Experts of a small language model.
Experts: 64 experts in each of 10 layers, a sigmoid router.
Below are experts of layer 5 (counted from 0) of a mixture-of-experts language model. Rows are named router (the router's row for the expert), gate (a neuron's input weights, with its number), up (a neuron's input weights, with its number) and show model dimensions 256-319. Each number is 128 + 24 x the weight over its row's rms, rounded and kept within 0 to 255. Numbers have three digits each.
Before each expert's rows: a language model's description of what the expert responds to. This comes from a sample of Wikipedia text that the model never trained on.

# expert 43
Description: Compound hyphens and prefixes
router:115123100085117090147143153111080145126075097128148108142096118125100078108133161140096166117142115150153123130050148176148123155160103091145134138108115077127138153148122102161106153115148143
gate0:147112150091122107179151095151136189090106074146151145133144164100089096123157111102126181149103103137139100140110132115145082149114098096150155130108170133124129154110149090120129101099098109
up0:132127086150139119117156091114120126123141140117115121167194149147083152107102148099100150121119152148138148141147085121181094142164138151121112115086138152101099155104138149114144082141118111
gate1:088104084136127124130144144104118137103121124134121064123113116152152156146182140137072162138144152140145120156090147118136072133116136120125199141126141119114151080123096100140115180125134139
up1:124089129122096108165071100140160113165097088100121145141120136110090129093078124138151099096113131149126111165150118125156143110102108113133114113131104113148173158131152144097148107121115139
gate2:120119144093126130153179118116130155108132096177157112064134140134128144092115141155151128109185142119127166168115126114108116132090145151156116153110131125149164154140144103180115158126138111
up2:117152103136148093114142138132111133156153112102153128104130169142119134119133145150126131142136129127128122127145159088126109096166097132118113118145157118121112130118144096144136098150105128
gate3:179111130141116115112133149104131055143088107113128168105127151106142134095116133156102188096166165176115125142115101146115168129107139111150130117124134120156135145100132079159156138156106123
up3:117104152095153136119107112089121183160185101154126111135111082100107114158139101143119099111128108114120175148165152126132129128115111136106169125056094106076119142126138176136101115070182134
gate4:111134116106104086173130125149080160147125137153168124089101093136107127126133149120142138119161130087172116127140137137113146145113071101153136128115092116130121115161103138176125138151129135
up4:162149134104094090117119136142138141087127155114132118151132112152118137129111127104096116087113197137133077105106097128087096117121137079110136156129104102138154123130166092128123148086140100
gate5:109129133114078109149107126114098154164142107129155068148122111157138115131130169145088102124107128107149122112076106146184117107170120162146099179122132127120110110122126173169119149110126139
up5:104141140148109088146124161135107112177130141104169079125098111161122086118142122126141112138143108114148102080112086161137088136146099126106112188128115161118160114139145142118120152103111154
gate6:128130122094155133102131139102087135147116116125172112145104108133100074139176116153120167129140108175200132142139098145122129104102099067128096119129098183128145148142133129150106111168108136
up6:114157134155145106137110084115165148160157192092112077133124126104154111131105174097133106120109182141070123095120156088118130127148126155130116171109126138120161138145149102108112127070138099
gate7:110152138111119115147116151117119141145135114072104119127121153144159138125070101114126160141146123122172085120107123183136106143185097141135166089126151078136125113103119127128107179110143091
up7:135149139118159132164105156157131143108141138112134117125139142103138134135088124125111140161157160105146070121100127204122088150154135140115149131107174105157108126118093124142103195108176124
gate8:152142160093150103123150135082116144131105109106114148156105136124099139176100139117092151135102097116123150139113135146138145166121134117112153170114101133092105109131144190136113150137114114
up8:131116157125158110144111116121140070122133114129140075094134125140127127072078130108170151060117108078129144153081149146120122132114131135117140110168125131135130101103153107123108099104079112
gate9:129091139146152110094140168062100122115117140182156126151125137094057145108099111097124123133154133120097146116125141074078094129132137148127152113159072123133109139079125115161147142105128114
up9:131085100111126130110100120157141135124159141111123175118145139123152135130151138160159148126081103072094151154159132131134097150125108107131115143123160123110114089113149124079117088143109072
gate10:077145124088142129110125127133119151159127085142079107110172117147137129113138126128129197121186166131193129113133127165154093102111135116119093117118106166171129141115126087133099127131133086
up10:115114141127134143110153126119109113154161118156127128138179112138131141155130138058107133082181132150152127141144115159135150137127148105114098119138094131142125154144147121139116126137146129
gate11:134120122091147133159147106159096168122088128119055100126137097163129134127141130152124076163124114152187074130140121126110107158119138141086126114135143115154116118120142130116139094123137151
up11:113087127133115134148106156129121117134095124133114129105060110137120133146106132128163108159090130143155102125108153120144158146107137148099090149107136135174114192110173152123118106101104132
gate12:101084138130144149098151118157152141131121129129170123168109119130122122117116160091146155183141115151099104157116158141177130129115130105148100132131123141139123137153076115144098112107158154
up12:117145150143075134143102197134153133127109109148117118126130108145113122137148098126116124113148104133116108126155126105195138145119122177157096149145099139157138135130149147132114075120133120
gate13:117124132137155104090131147111143141117120129133130128171110130112143149088100114149107151151156113116137060166142126156143131169157083169113155095162140124097116153117123086133145140142120150
up13:127118105138055116152142105152105106103126119130137104142159136091086127126133124159135135136100117137161102134144113151151111107145106138101161119108114140142120149157095125181170123101134176
gate14:168137111104171153128131116140142134161124120087120120138171119080081150097147183124112104139136134162128107145096116142144170153158148120110124133126137117117118125145081140143109130152130095
up14:111130089131108116114141131107120110165110128119145138114121157107112077126107136114115166139095145131115136122149097118132197091180137106155140137125135116083129159106139129150124162135112106
gate15:115155147132153156124126132180137144110138139120112141141147103119117116141153091137117100129125127069148106112133155163131073161116157109108134113116128108151150159134132121105114151120176142
up15:119107117126140126140087117059168098146133114130151114125144136179144139088102105156153147109126134157107161130116125098127151127140144138121091126120123157138126091150151170151131133147091168
gate16:128133104124115089126108123129124070129132169093090137109090122134086110113158150139142124125129117120125147098131137151166099156106130124159138176122113157079126113151145108133105119149143130
up16:144147154161138140099137168131142168097152133141108150130146123146141125111113134154149127080149123129133135107107116121140154135139150180133111119154172125159118108157096119114087159146096112
gate17:144096146142135090097120130135021118144121122135119072123098136106093159114138155132130118168156143099165110169105121151120124118136144135103162125112110059176166128148180130122073144117171170
up17:154118128113151144143144178107096135094149184162116147117113116103131172123135097117137141143121114130106129117113123129143119082148134156122127121146137136157119119129094088116125138102114120
gate18:109168132118111140120099096110108143155134112134109132125140121101086175132162141097108160110169124162114115141111085150156099144135125154097122133108132181087147086141173111124094144136112094
up18:118124079171127123122114167181129133073148189130110131122176145149148152113114123121181097105143163125114133131127112126129143098110143116136108138113123105159101177159117135113157113075168155
gate19:110149118110116158087136089114168171129137119130114119127125126084114128094109114165142162103112163144110087124134114160130139138128125118142093124139095160163161146135119169124140152165131146
up19:155138129112123127138136088070138148142122076145115129145101098122113096108100140185130175130113094114101078098144115157113171157126120126141153128127102169164183124124147177134172141140106134
gate20:109141152108112120124115118130176116171158099130092119123108156122082153103124123132170105118127145116158122146114160134142120150115107082155130107089125125130144108142145134079158169124145124
up20:155149104161174095112160121175105166128148216081154101181135158173105114143111108142071124125100114128123116123133109137114163121094169132141063166146105124159148184124170101144105123120108123
gate21:145116098137136136098179100128108100123151156132101121122131149099098081122078143120105120140146135132165127124101140149158168160145134169140159151063150136085099134141120147119151168127144123
up21:128101108080122146115152159111130082124154139156107106123126099080130123115099177109125158132157080152166154085121130147132144146149118147111163122125135132118119124090119146131118107115129117
gate22:104161153136127103120133095145123130159134119111126113152140101162114065128144175107143180101142116099110137102141185110164142130117145068097121116118097118068119146109145153124154137121107121
up22:117114144113147098171135179103134127129140099123136096085109069151172139079138139123115148133128126144105143131113119100126159155126165136143125099109114104146110159145145145192076116135158140
gate23:146127099140121117094128156144095182129132113111168106062134160133156121093149116115152108126075116142107104119104118113140149107132112109117114131110126111124142090150137155167132132135100146
up23:151116149117127085116141163110119189170145135106140101103096149133164145102135100144104111150115137116113088120070159105109155138112114116134092139126120131095107124133134164173130124135118161
gate24:147125139128172098155124098174126131092109100125120153117142125176127080165131160145085118148092137111114109136111157172148150142112102112118137134138089113116135155114102111157118123155131128
up24:125115091120094199143152154132144147146165155139183105123174145090145152136130095110171160133111111157132147094121152132127122132128149121101117149097129150128100172135088139106092116098116156
gate25:124131092138136192136108151145101152153097122142169137105139141139095159117117179105142123100111093123140146118131107122125177132148116123125130094135130098126115178130136138190133135151110103
up25:132136149113121122141134109098181127120140139135130109130130135183121156137150163071152120061137182110106165136111137173131140115131111158146135147086086055116135155107113123155153149144131127
gate26:151125125097174177107113126118113119116130153092146096150123160130159111142128121123151160163121124141126149097144122120144133104134153137092128107120124118121111095175116164149137113137117131
up26:128147135135125099157132124110124166140157129149119169168161100151091151141144094091112096125161153115104147154119119115110140110160106187127122109125126149108130131157128081091122111127130076
gate27:103101152153112100161121113120092097073092143106131139104099138139115130135101096163099134137123129110156172140122145173117166159128165117112099124121112136115171103156099093131116150126102153
up27:142120161150140145110078128137153115179114114115156127165156119116141091098120141119139120103146147076133146120141157097165128132179158105138154137099157166136137113151110137143103142126178111
gate28:154118107159144169109141139126114122133103104158107125099147175178123131134132114135125143126156100117109102119098148107140115139086142109067148112158123125129107104135083116092105125133106144
up28:119113096129124124120126094137150151147115095137118148125157123133151098163153113151153129119124180087115096133121149090132109139147145139098095156139145127166115109141124112115115134119128137
gate29:162128126116095146146135167173084132136111073115146120142135132120081096127131150140144132122154108118136125112116097113158122145130124088091149133103161135147138117134115120131121117159129135
up29:111168139140160090121156077099161102112156161129132138152113156120195111141126130105109095127103153135141117148097156155126140124124125155193147139133112135066127133092154167092101158127109132
gate30:150124171129150130131157145107158095179143117134159118143132121140092133080128100129107190110134123165092151106127145147126117115153143110127132118141127137107142113080132114151106086173131137
up30:152108139117142098133131162107110123123104131156112111142088174131085114131132154155129137126081139112138127124123133163136116127122096102041140146117117116120151146104135148169136144157134143
gate31:132126137103126141134133163111104125137131110121162117173147134160098114160115121144116057070124074149192105174141136137127120145157112153157085163113097138130135178136146137140107128148152126
up31:121131156151107117121096087117150112090108120127118130083123112100126151130148170148106173181174126101073171110107134143154155122115108117130126063136162084100115097142132119129137127095118091
gate32:112129103109130103161133095123105089126072119121084142103171128135102103149140135121144134107054104164155132143087152134107165177096175130142151108137119119131137140128131089163101098113136117
up32:085140095143098080090127138117146117093152123132104155099107147155123168145121130159107085180103089088128148068130097070159126141130093137088120157134108144120057113104133076118148137148186118
gate33:117145150122104113105153111146107147140087110171133134135186121121127127104120152116114138126169127107088070099179132113126112126138114142118152126130113101097129146173141138143069106088146092
up33:081143118127138148123132131131096139156154138112128088123077126157132140133134139132121126088108107135148128108133163150153146136097151090097154142118106115132161100121117110127149171124168154
gate34:119120160100074124105154130155155136130141161105112121125123118150130099140122117154115120109124153136146089134072147124120146136108119086147163181125104105163146103208145114135137125126137171
up34:140152118149177167144113108143086168067088108083119114093143118129140121121167121107160112164123154136107156115098084127167145110119131174142130092141130170122087107125075166135116156117115114
gate35:134105174132102152142158101091115091125138131123113120097131133122134154119129131174135138123203141120109122170125130117165091166101125071109131111120115089144161164117124118104126117129156139
up35:174157137136189107122108119082150122117118164093110106119164128145163098145122135138153125102117160115160138128141163143116101151091096168152133116099092119124142195121135139173105123099158097
gate36:126145124144126166120104115105085168103116083141152102129165159126158133135138153123123149171154151140129099104146099144103141132175124104102135132135173067107148125091097116129120132122113093
up36:097139109110147144126094108087122174119134130134137116110130129118141121116131156115097138133162126122156118134138084138108127145117117110139126138109154058122155135107052152157142155095106126
gate37:162135127112082098114120146130115149139112096103158138150121140134142108113130161123158168120121135120163123102121123109120154111146144141118098082146137133102125154129106169096126105142094136
up37:132123125151136141092127113184115135102150112177140138144132169134100107127085118126140142146141106122119114151146110137122116099116128139111071184131143082188134114125115134124095148135086125
gate38:156111095147103124125128149147099193101117158147121163138109071062099132129108128182094170133133161136125137119139130129106137176130099112132158132134138109137130089117142110148097149096128164
up38:146155137119134087178152154110142151108105163127056127167142105132103150114095152121064140088148146162128098134159127136126127170147124172138159106144116126112120116120159109140135110076154147
gate39:159165102134119099137095159145109125107085124149156122120122145151181070116127125126176076155160108137147131127111136132171112157142112154129138139123130112114128154126116123126172091050158140
up39:114106089092126135131148132161141141131127122137188125134091139107118080125128112124132129162126133163159088103124129154151095120178089130138137154127104078140178167117121104128109123108159126
gate40:077115153131130132099111099121061148147098157129096143110106167144117105162143111117158127107123063171148158099066138156148121147082160112122116183092134096122111130143171106117107131101139124
up40:170181131166175101144079174111121171098155145110129099118121123137115102106097132110093117155123120080111140120170118126086116109157124142076086147142139146096118132097081170105138112134087119
gate41:129084120083129135147155095120125083115132158087110106111136136136128112130165124130111126123165146121144117142128118103091154129112138112156112113161136126111128093119158118144118156119155157
up41:135109154088141140145178084104111066142147112126112123147129156116133103118195123140116131129163167134169128132093145137133137156112163108134124102131124118140163113078165117168146157118156124
gate42:172124105188140161117119159127108135092110131159131150134149125160093135142116152119136147081144088080186117142144102114159102111134109120165112106108159136117133138118135127168115144169124111
up42:163108128134120133156117161158116172147152076119144142140109135139123145124146138097140152125119123107134135146082117157127135163122094181128109149108166155112144111113091167132105165134073150
gate43:117127099130134107148130127197122075103133130102147156125085101125129120167121093160115094075134128133154105123122146135123087158145123137123174140144127141137119137118125147157135134134102164
up43:099145097144118100130093138114139080112141162130137142113142119147142184101118118156134096142169121115155087117076119151156093112114109096170144110155140129145159125136131179162101119094127104
gate44:131143102132137102163098140088101107157201118125185145093109078140082081137148183146161106094112119114135097138061136157147139165141139116123130134129153064118125141126151156189128152125133139
up44:128113126140092112101130129140155122123145150136124084124144163138117144144135117103142137124115108115113155119106111156156131175149137128146095125116122169122129124111112144104115140115140122
gate45:100121115111131116127084126088112123137134102106180166139114124060155121141166143136111127117162158133161172150114152138117161109139087123138103104131134111169159089118112105128144109157091159
up45:141112125136139155096138166128152134138114087093084154138161140155139140131151070094132073123093112129083142126118136171123116100108113135111125114139128145109103145112138075128098137139150136
gate46:095114096123149117118146117127101128150134124153099141113134132142141083116121193151126138135102177122145121089095132143122156124149150169159120126126138086092121121107156120115112089104094173
up46:112129125119112135135166100143154116118121133130115119126121149125140133113103140149116113151173075138091130152154102120137141105116135123092122217133147155122132156117109131146100141176097166
gate47:173129118142147116117081132123100089120102156121170128120133121111128107118163115127067152101156133119138115123148156143145144172110133135153144142123183157075164153158130104173142107130139123
up47:138105117131146130159106106147115109124147143144139112090169120104124111127116086106113127134134099110131113105140147145121136126129143126143139071114156162116136172158119154167128119114124141
gate48:106118105087102114124113171153155104117113105192129158160125097132101106084120123132095123133112115128148167118090107135109131097102089133174103119108123103168155109156153125159106112080174151
up48:110137144126148086136149134131115172124140132069125074087138144135137139141115133131165122124152110108093116124159161114129102134094126116063112120099138150120103095107084105118149140143129132
gate49:179151116120132096103112120083087142108057119133110100133103152148115090154141183102149129137139078115135101120106104142146145114090096144159083150143131106171092141148149102152112121102141167
up49:132117081109128129099166150128153112166152131135107134120134112114119084132114145131135103158143106050112117129095075074177133143135130149136144052136146133089153116157091156147117137121129143
gate50:120118086094151129145150180092120140094097153135099132175114157084166121143134141157101141087109136108122166129081109142106159124097073141105113130125119112104119175100131122131137138140124146
up50:112119153110094140053180158143123097157096156104100103175153139108129136137148160095121134104094114169138154107155120123093144118122149120151143133122127141131083144123104099135125154169125159
gate51:148098115127080097118192129135135142143123130177169126094138141147128115126112160153148153127158132118132166129088134129138124105140142139147119122132097157141123104142138131150109133144129162
up51:089149109101142134125097112109135089116177161119095120117123127131165120113123132141108083127101103123117125161170144123116140093117142144094135104129144124134118164135136100130106120104158061
gate52:145116123123159109125142139113144130116160119114123141089112138142121087156092151126085123159150152114133125097117155115136113101150119114122099144102054124105188156165094148153137138134160114
up52:088150127127103102074099121143131112140123098177151115140110117133156165198134136129105129149110126093098112141128145080119081135153113131138142096173173172127129109068125142087114117115075126
gate53:145132107112126139161171090145125109110186183132129175163134100149102144159129142166148151146126124149161123133133151150152136142123122111102134102110138116094144151129190128106134124093109112
up53:136136133109152140120094152115153116162107109113098140128135123088182121090117161108131089141164110137137168137140115140140189067131166125140121139088156114154092118147118146152140143090147113
gate54:112126145122115170149112140137104119104122130103116101133092105112115124170153148139104144106136062139139104137112155138096119112126149124143117125110165095195132159124117147132142118113128138
up54:101125111104157115095146125122187155102171139130175096084147122098136156103142096090140164128115078116127112087110115118133115081085099078143182133133145104111131146092149129140094118171114161
gate55:104101130142149101131174118175111135134125165173099137123121113087092185145157119148105170095144151103097083152131133135124121142142143124116149153083192113128176072162126143145116144132144173
up55:110169104131096140162078120084114106134138081122114121106114137161161125120109174128130080161159138121134105101150147153114066131155140121151107090140141110105158121124118122141095157104123160
gate56:125129128076120088194142098183130159146118133131165134112105138117127134134151123063134099111116136128116108120050112143106121151085126153121140150161147127099132161146125131126154135138168097
up56:159173111127170162082158101110130092113137090136118098134171129111130117087106132128141146153112141125106157096137127137132170107130126115155075144128132109179142119151066129107120141144096126
gate57:155143114116106150119136133145097176123142146131148121130100098115128129154156163130113124134126155125111117142086159141115116119127092139112122165158133116107119117124138121125122180163135117
up57:163145159114122171148137139111157152103124151102119100106132090085073119092106113122152130150095113118153136101146127125132095139151111094091127119131160116174158119117087137121154146127152069
gate58:143134116129116106150130114157105130129090163093121126127124135137134200097129085153132116094120143126152100145122181144146149144139117153131160101135128091130140129130123126122155131140122157
up58:185144114103097159165116174152128164136092153083110184145139103139168139102130078126126115159107134078097117127130172127122099106135115177134105116119118129157130126126098106095125154147123182
gate59:128120110117178132158107148173113096148081101093113069128102104128142142149174158121124130100134121082151132133121115114130136139135143092149163085111109094123103090149156098103122094139119140
up59:143114066105126110133131133188139122086109139141133109122111126100111154126136133095122117125134115115119110164103128150130136132126131090106128104092196156126097124120160084136105123104139132
gate60:103091155173116139129128125110131126132137132117107144196092122082128152087128124121071126116169166108132134145133168145173122143122155180138135127128126099186120140104141090100088118111137118
up60:150143172125117110144098151178118119140099120157093161121113119111136142118131122136124155101147152081135095086140106198145135137157161077134132119131163116136089108122153134117071169130096111
gate61:075166136145128111142138101128127094130106102115109166125128166134157104141115155143139180144132094141132124106137133137154119129162112123113142139149184140156134167122087130148102135131151133
up61:133121136117142118096102128105130131117175170142109110161125117120151158116120150135160105125158154111121143101125165103152144150138149111156115145150140122128103100171160137113168153150087125
gate62:142133112100154093162122133109119142135064073122183118123139119158133118160104113117113122092158114116185134124106156118138111128118157100100132172104094118117118088094116132122142135092132141
up62:112105098131107132153156149116074129130176143171143119123117182136103155124142099144159194158130124166137127157144129134162162154127162149156134105169116103145141153134154164134047104118157123
gate63:100147107100154120155179154141128164121086161106140123126127101136120065118121113144157146113165137150155137129087139107122143097142135101122088148127146159126124150100133131155115106085147152
up63:151113131144140128106099103112153100135167141123115140101116112142152129181148147084136114162096116127123135165174131115119130140148137118120124129104133118119130147145127113132135112167141125